Weights of a small mixture-of-experts language model, trained from scratch on English Wikipedia: 352 squared ReLU neurons an expert, a variant of Muon for the experts.
Below are experts of layer 6 (counted from 0) of a mixture-of-experts language model. Rows are named router (the router's row for the expert), up (a neuron's input weights, with its number), down (a neuron's output weights, with its number) and show model dimensions 0-127. Each number is 50 + 15 x the weight over its row's rms, rounded and kept within 0 to 99.
After each expert's rows: a language model's description of what the expert responds to. This comes from a sample of Wikipedia text that the model never trained on.

# expert 29
router:32 36 50 48 50 61 52 81 35 35 36 39 81 40 56 67 33 50 43 26 61 28 37 31 56 56 74 52 42 42 25 60 40 49 25 37 52 51 51 42 31 65 53 29 48 63 58 46 18 61 56 54 58 49 26 70 38 49 52 69 31 36 57 44 45 63 51 33 45 55 52 66 78 51 69 30 66 42 49 23 44 40 46 34 58 35 48 48 56 29 59 54 82 66 30 19 24 77 28 29 44 30 44 52 26 49 53 04 56 72 53 30 35 49 57 72 37 57 36 36 53 60 55 55 45 48 47 27
up3:25 60 38 34 66 67 44 75 50 72 24 35 52 50 70 45 66 36 68 23 33 58 61 56 77 72 73 60 70 37 48 42 71 53 50 54 33 47 50 79 23 41 39 57 33 73 28 60 28 40 61 39 35 53 39 53 21 40 67 61 47 80 45 60 35 80 64 36 39 64 41 70 58 38 17 60 67 42 45 38 52 54 48 16 46 52 67 55 48 43 73 59 56 60 71 63 52 30 54 21 55 60 47 54 46 51 47 48 41 39 44 34 48 66 47 58 83 32 55 32 41 56 43 55 81 37 59 48
down3:57 55 27 51 30 58 46 59 57 47 66 55 39 60 73 65 56 50 38 33 58 65 37 44 33 46 45 32 42 56 38 56 32 66 57 59 41 55 38 52 50 63 52 49 66 76 65 59 43 46 51 66 76 57 82 43 41 46 66 37 75 42 68 30 54 46 43 47 53 73 87 50 40 59 30 69 42 38 47 21 47 33 54 73 44 29 56 54 30 42 25 19 20 75 45 38 80 29 30 49 58 70 60 55 70 59 40 60 37 49 93 41 52 76 63 56 38 57 62 49 75 35 38 42 76 23 55 55
It responds to: Given names of people, mostly English, in lists, tables and prose, such as John, Michael, Kevin, Fred, Juan.

# expert 14
router:58 28 44 55 19 48 49 27 44 33 48 46 32 48 54 37 45 45 36 32 39 26 47 42 54 63 36 35 50 29 63 31 32 54 35 58 44 63 68 44 49 50 87 39 45 65 40 68 55 81 46 37 44 57 43 60 54 73 42 55 56 53 46 35 28 61 40 29 67 41 58 65 49 40 60 33 42 48 68 19 36 57 69 56 44 71 74 68 32 57 30 43 50 45 63 26 38 45 54 20 48 33 45 51 41 38 48 24 52 82 65 51 57 28 54 25 75 53 81 46 39 71 77 53 25 64 33 84
up3:43 51 40 32 50 51 53 71 65 72 52 44 99 53 35 24 39 70 35 41 31 27 41 47 71 75 33 22 48 46 65 39 52 66 42 54 65 51 78 37 84 35 37 49 61 65 48 37 30 72 29 50 44 60 57 58 42 10 72 48 36 63 47 60 45 63 40 40 77 55 61 34 49 45 64 22 36 62 51 50 53 45 53 56 37 26 52 20 30 48 46 66 38 43 45 44 43 41 41 40 34 68 45 61 65 57 36 53 46 47 28 43 67 19 60 77 34 72 67 64 61 64 33 51 53 50 43 60
down3:46 51 74 63 49 44 69 38 42 40 29 40 60 58 35 33 53 59 52 68 32 67 46 59 46 60 71 35 61 77 99 51 56 44 71 36 30 59 44 30 38 78 82 36 58 34 41 50 33 58 45 46 53 46 49 45 49 52 60 32 24 44 53 76 40 65 65 68 34 61 42 55 56 67 61 28 71 30 45 55 36 55 48 72 52 38 75 59 41 57 62 26 35 66 62 34 39 59 61 41 68 47 45 32 36 54 24 69 25 68 64 57 55 80 63 45 72 33 75 39 61 83 47 67 50 46 55 61
It responds to: Capitalized first syllables of foreign names and titles, especially Asian, African and Romanian ones, such as Bu-hari, Bu-charest, Ja, Ka, Mo.

# expert 3
router:58 57 51 50 61 62 78 60 49 53 67 40 41 82 44 79 33 36 56 75 64 33 40 41 66 58 53 44 38 32 67 67 62 37 41 36 48 47 83 55 27 41 37 48 69 59 32 36 51 75 51 43 31 53 57 74 55 57 12 66 36 53 74 52 50 43 40 17 53 62 62 66 45 52 50 61 83 68 55 72 56 48 61 46 47 49 70 42 74 32 71 49 46 59 72 48 69 75 40 31 24 71 68 11 69 70 38 29 61 40 54 52 44 69 44 52 42 48 65 57 56 58 53 47 68 54 57 74
up0:60 42 45 50 73 63 57 55 70 51 66 41 53 55 49 38 47 40 54 75 62 47 59 62 25 38 57 70 38 60 46 85 63 25 63 49 61 28 72 40 49 63 78 60 51 78 65 35 57 70 43 64 44 73 38 69 41 49 45 52 71 50 40 64 52 52 68 39 66 53 36 49 69 73 29 75 51 62 30 54 60 46 59 40 51 35 23 30 60 61 52 55 42 51 47 45 72 60 30 89 22 55 60 38 49 32 52 41 45 83 57 40 43 28 74 73 51 31 59 51 78 66 48 69 41 71 19 70
down0:34 62 36 53 52 73 39 53 74 31 50 66 46 73 69 67 65 54 27 53 27 48 24 61 51 57 36 46 64 46 40 54 51 76 43 50 53 70 24 58 43 63 24 78 55 42 61 46 68 60 24 28 47 42 31 29 48 52 73 56 50 47 34 38 24 49 29 32 43 36 65 41 29 18 34 37 57 58 62 58 62 62 48 72 50 69 53 72 60 65 29 25 66 70 33 54 52 49 36 44 44 56 62 63 70 53 38 71 51 28 66 59 52 68 33 46 63 64 44 44 31 65 68 30 48 11 73 70
It responds to: Capitalized words and closing quotes inside names of charts, awards, albums, songs and events, e.g. Billboard Hot, Best Film, Albums.

# expert 28
router:33 35 74 48 67 41 35 63 45 17 33 16 42 48 57 47 41 48 52 53 52 29 67 25 80 53 64 58 41 45 44 47 68 69 48 32 48 53 45 65 27 36 31 34 58 39 51 56 67 65 45 28 58 41 41 68 30 44 52 60 37 40 71 46 42 41 47 62 29 42 82 79 55 53 52 19 56 45 44 68 53 65 37 74 63 78 61 24 68 29 63 43 93 60 43 53 53 45 76 37 29 35 74 16 57 64 45 32 39 50 62 57 64 50 60 55 57 56 54 54 41 76 64 44 60 56 60 42
up0:30 63 74 76 32 51 43 55 69 78 61 52 46 64 47 59 45 26 54 59 63 34 47 62 29 30 13 42 34 48 40 52 74 53 31 62 44 84 65 30 16 73 51 68 26 53 70 62 73 59 38 57 36 48 60 59 60 41 37 29 79 59 50 35 42 40 36 57 27 53 42 49 73 34 50 42 64 56 62 63 65 31 57 71 38 41 39 53 45 50 57 33 69 30 31 37 49 35 74 48 48 39 58 31 74 53 32 32 36 48 41 24 77 43 46 32 58 33 55 63 59 55 34 43 39 29 55 35
down0:35 46 68 37 60 46 64 57 54 55 44 47 35 62 41 43 78 53 60 67 78 87 52 39 79 45 76 74 50 32 62 42 32 49 35 58 84 93 52 70 47 55 35 51 58 71 49 47 54 26 42 41 30 37 77 55 76 37 50 47 55 65 60 83 59 40 68 56 53 43 58 59 36 66 42 56 54 24 37 50 47 64 53 56 45 46 33 71 62 63 63 32 70 65 65 46 67 57 72 66 54 54 42 75 47 73 35 63 20 40 46 40 72 41 59 43 52 35 40 47 61 19 48 68 58 75 53 60
It responds to: Second parts of cities, teams and universities, e.g. San Jose, Tampa Bay, Wake Forest, Stan-ford, and suffixes like -ville, -ton.

# expert 31
router:47 55 47 61 73 29 38 16 35 79 30 80 42 63 50 42 62 72 50 52 53 24 48 62 37 77 56 57 62 37 49 39 53 62 47 41 63 61 57 62 41 49 31 68 56 19 69 27 62 43 43 45 63 42 34 56 59 52 43 27 54 56 63 66 32 45 34 51 52 57 22 35 46 48 49 68 60 31 51 60 72 34 80 38 68 30 35 72 46 52 44 28 54 60 47 45 65 29 45 66 68 43 27 54 22 70 48 29 55 58 25 42 74 32 32 70 40 55 49 47 33 26 63 63 45 31 64 87
up3:47 41 26 64 52 25 46 55 24 50 50 39 61 43 24 49 12 51 75 36 57 33 39 40 37 39 52 53 81 45 44 49 35 35 45 56 41 63 42 44 61 68 49 57 23 36 70 49 68 36 85 47 51 56 47 31 49 40 46 64 78 63 62 38 30 38 45 62 30 51 49 41 72 30 33 17 70 38 28 51 45 44 41 38 69 45 11 27 60 74 52 33 58 65 50 49 56 63 34 44 39 50 44 53 30 37 41 72 54 53 57 56 67 51 70 53 63 29 50 42 69 46 58 75 70 39 21 79
down3:65 34 32 47 75 56 47 49 63 46 65 37 44 42 46 41 37 21 43 69 22 33 49 60 61 59 60 49 64 43 50 27 73 53 50 52 48 46 56 67 57 65 68 51 59 49 66 30 40 82 49 81 35 33 25 39 50 57 51 41 54 60 39 28 38 31 78 18 61 19 64 46 59 28 70 50 34 68 57 24 15 29 76 56 65 41 51 54 52 46 44 45 54 45 46 64 58 62 52 59 41 38 47 65 33 62 41 43 45 41 51 48 73 39 86 15 27 47 43 22 40 42 30 57 37 67 62 65
It responds to: Line breaks following article titles, section headings or table rows, plus heading equals signs and succession box words Preceded and Succeeded.

# expert 13
router:45 51 53 53 58 58 76 34 38 48 15 54 31 36 50 57 79 50 59 32 35 45 70 71 29 33 35 57 53 64 50 55 59 40 49 48 65 43 38 58 62 15 46 76 59 32 31 54 72 35 63 81 66 52 30 45 19 58 70 58 50 35 51 51 36 32 36 55 54 70 34 52 46 42 53 50 63 49 27 44 43 26 51 47 65 30 52 29 47 42 29 55 57 34 73 46 63 39 26 69 48 24 53 36 54 72 41 34 65 26 35 41 81 39 64 42 41 69 46 27 18 35 47 62 17 55 54 54
up0:60 69 73 46 25 51 30 52 50 45 61 39 46 83 42 47 63 49 75 50 46 52 38 41 74 23 57 67 47 63 47 52 57 67 20 46 54 46 52 38 21 37 48 71 44 21 34 62 56 57 40 12 58 42 62 80 47 16 80 54 57 53 82 34 44 52 46 39 48 52 51 53 37 62 49 52 62 29 42 43 22 34 58 41 41 80 55 44 34 23 59 63 51 54 34 55 71 75 59 57 31 57 60 47 76 63 62 54 61 43 43 74 38 40 71 38 43 38 52 52 64 65 45 37 15 49 47 81
down0:45 56 37 29 49 65 64 51 55 60 44 42 53 12 38 62 70 18 67 61 68 46 49 68 44 39 53 73 63 30 41 49 46 60 50 53 34 51 49 73 41 17 68 50 52 33 64 70 69 58 54 75 53 46 32 16 48 39 70 26 59 50 55 50 27 38 69 66 51 44 61 54 38 64 68 33 60 47 10 57 30 63 65 44 36 59 46 43 55 56 49 48 57 70 42 75 70 62 41 24 47 79 67 52 46 51 49 70 57 79 32 53 55 03 70 67 39 40 35 51 58 66 63 44 57 50 38 48
It responds to: Sentence-final periods and the equals signs of section headings right after paragraph breaks, e.g. ==See also==, ===Second leg===.

# expert 16
router:39 62 57 64 49 40 41 50 73 52 40 24 56 72 48 35 39 39 46 82 48 62 58 34 68 26 64 76 40 60 39 68 73 32 48 27 25 28 63 64 69 22 52 37 54 73 48 37 41 33 61 27 40 38 58 35 53 60 48 54 31 40 32 45 34 73 54 50 42 66 29 51 50 51 40 47 41 38 71 47 64 53 40 47 32 32 50 84 45 38 45 32 81 60 58 40 52 48 65 59 51 15 56 18 78 64 42 44 77 64 33 57 30 45 29 73 54 57 48 31 53 78 53 69 67 45 56 57
up0:72 45 73 58 54 69 48 30 44 55 56 49 65 58 48 35 23 52 58 47 39 19 33 49 69 63 59 57 51 28 39 35 68 52 65 63 61 20 78 32 28 49 80 45 41 42 52 50 23 61 49 59 65 34 49 57 34 30 45 37 62 78 47 64 57 75 34 36 82 58 53 40 57 32 58 50 68 37 56 60 43 58 63 39 47 56 57 34 53 35 53 67 67 62 62 11 47 57 49 63 65 33 59 43 87 56 31 32 53 68 28 48 68 44 53 34 08 46 61 41 38 56 47 51 31 76 43 39
down0:16 45 50 65 40 45 42 83 57 31 39 36 61 29 60 62 56 53 48 45 63 86 51 40 40 57 32 66 38 47 18 44 45 56 48 56 60 82 37 60 49 69 51 52 50 44 29 29 75 56 62 66 34 26 48 48 63 67 58 36 48 17 53 45 49 49 52 55 45 06 16 51 73 63 50 49 43 75 48 49 82 41 62 43 48 43 46 78 45 53 49 53 42 49 51 75 50 59 59 28 29 53 45 63 23 38 54 41 75 27 69 50 44 65 52 54 74 63 66 56 29 37 32 34 42 37 73 55
It responds to: Single letters and short pieces inside rare names and taxonomic terms, often Slavic, Romanian or Latin, e.g. Lept-est-heria, Dionisi-u, Egert-on.

# expert 26
router:41 52 42 53 68 57 31 55 31 07 60 61 28 56 56 49 43 44 60 55 68 65 56 54 41 80 51 51 62 48 49 59 72 32 39 28 40 30 28 59 45 49 41 40 29 73 60 43 63 60 62 64 73 62 60 44 57 28 73 65 44 41 67 44 46 61 73 63 42 22 43 48 56 30 67 30 52 74 77 42 33 25 47 33 40 64 41 60 76 27 74 48 22 50 27 64 52 57 53 36 41 58 71 45 41 69 55 43 52 15 79 70 34 69 60 49 65 35 55 53 69 59 71 33 61 55 68 48
up3:64 73 10 28 65 41 54 48 47 51 57 72 38 14 66 53 17 60 48 65 44 54 13 47 89 25 44 49 42 32 74 80 47 28 36 61 51 58 40 21 69 55 36 63 54 36 52 73 45 47 53 35 71 28 68 51 35 56 54 44 77 53 40 56 52 54 54 50 36 76 56 49 57 26 38 59 47 52 57 65 49 35 53 59 27 47 52 67 43 47 54 41 59 45 37 56 30 59 51 54 32 51 71 70 66 26 35 48 86 46 43 70 55 53 49 52 27 32 44 35 42 53 26 49 59 55 44 68
down3:66 52 43 40 47 68 52 52 50 56 59 53 53 39 63 45 65 60 29 26 32 37 52 53 37 25 60 44 48 47 52 21 55 49 62 63 34 41 79 53 72 59 41 47 50 46 56 77 32 41 53 52 73 44 09 33 60 51 30 53 54 46 79 69 30 77 68 23 26 49 37 73 60 78 35 48 48 50 46 40 64 44 23 38 54 56 61 21 66 50 56 65 35 69 36 50 47 47 62 59 37 47 39 79 39 61 77 59 57 38 47 23 34 60 47 37 67 10 35 55 35 69 61 59 54 18 36 61
It responds to: Years, decades and centuries after in or the, such as 1937, 1970s, century, plus place names, nationalities and months.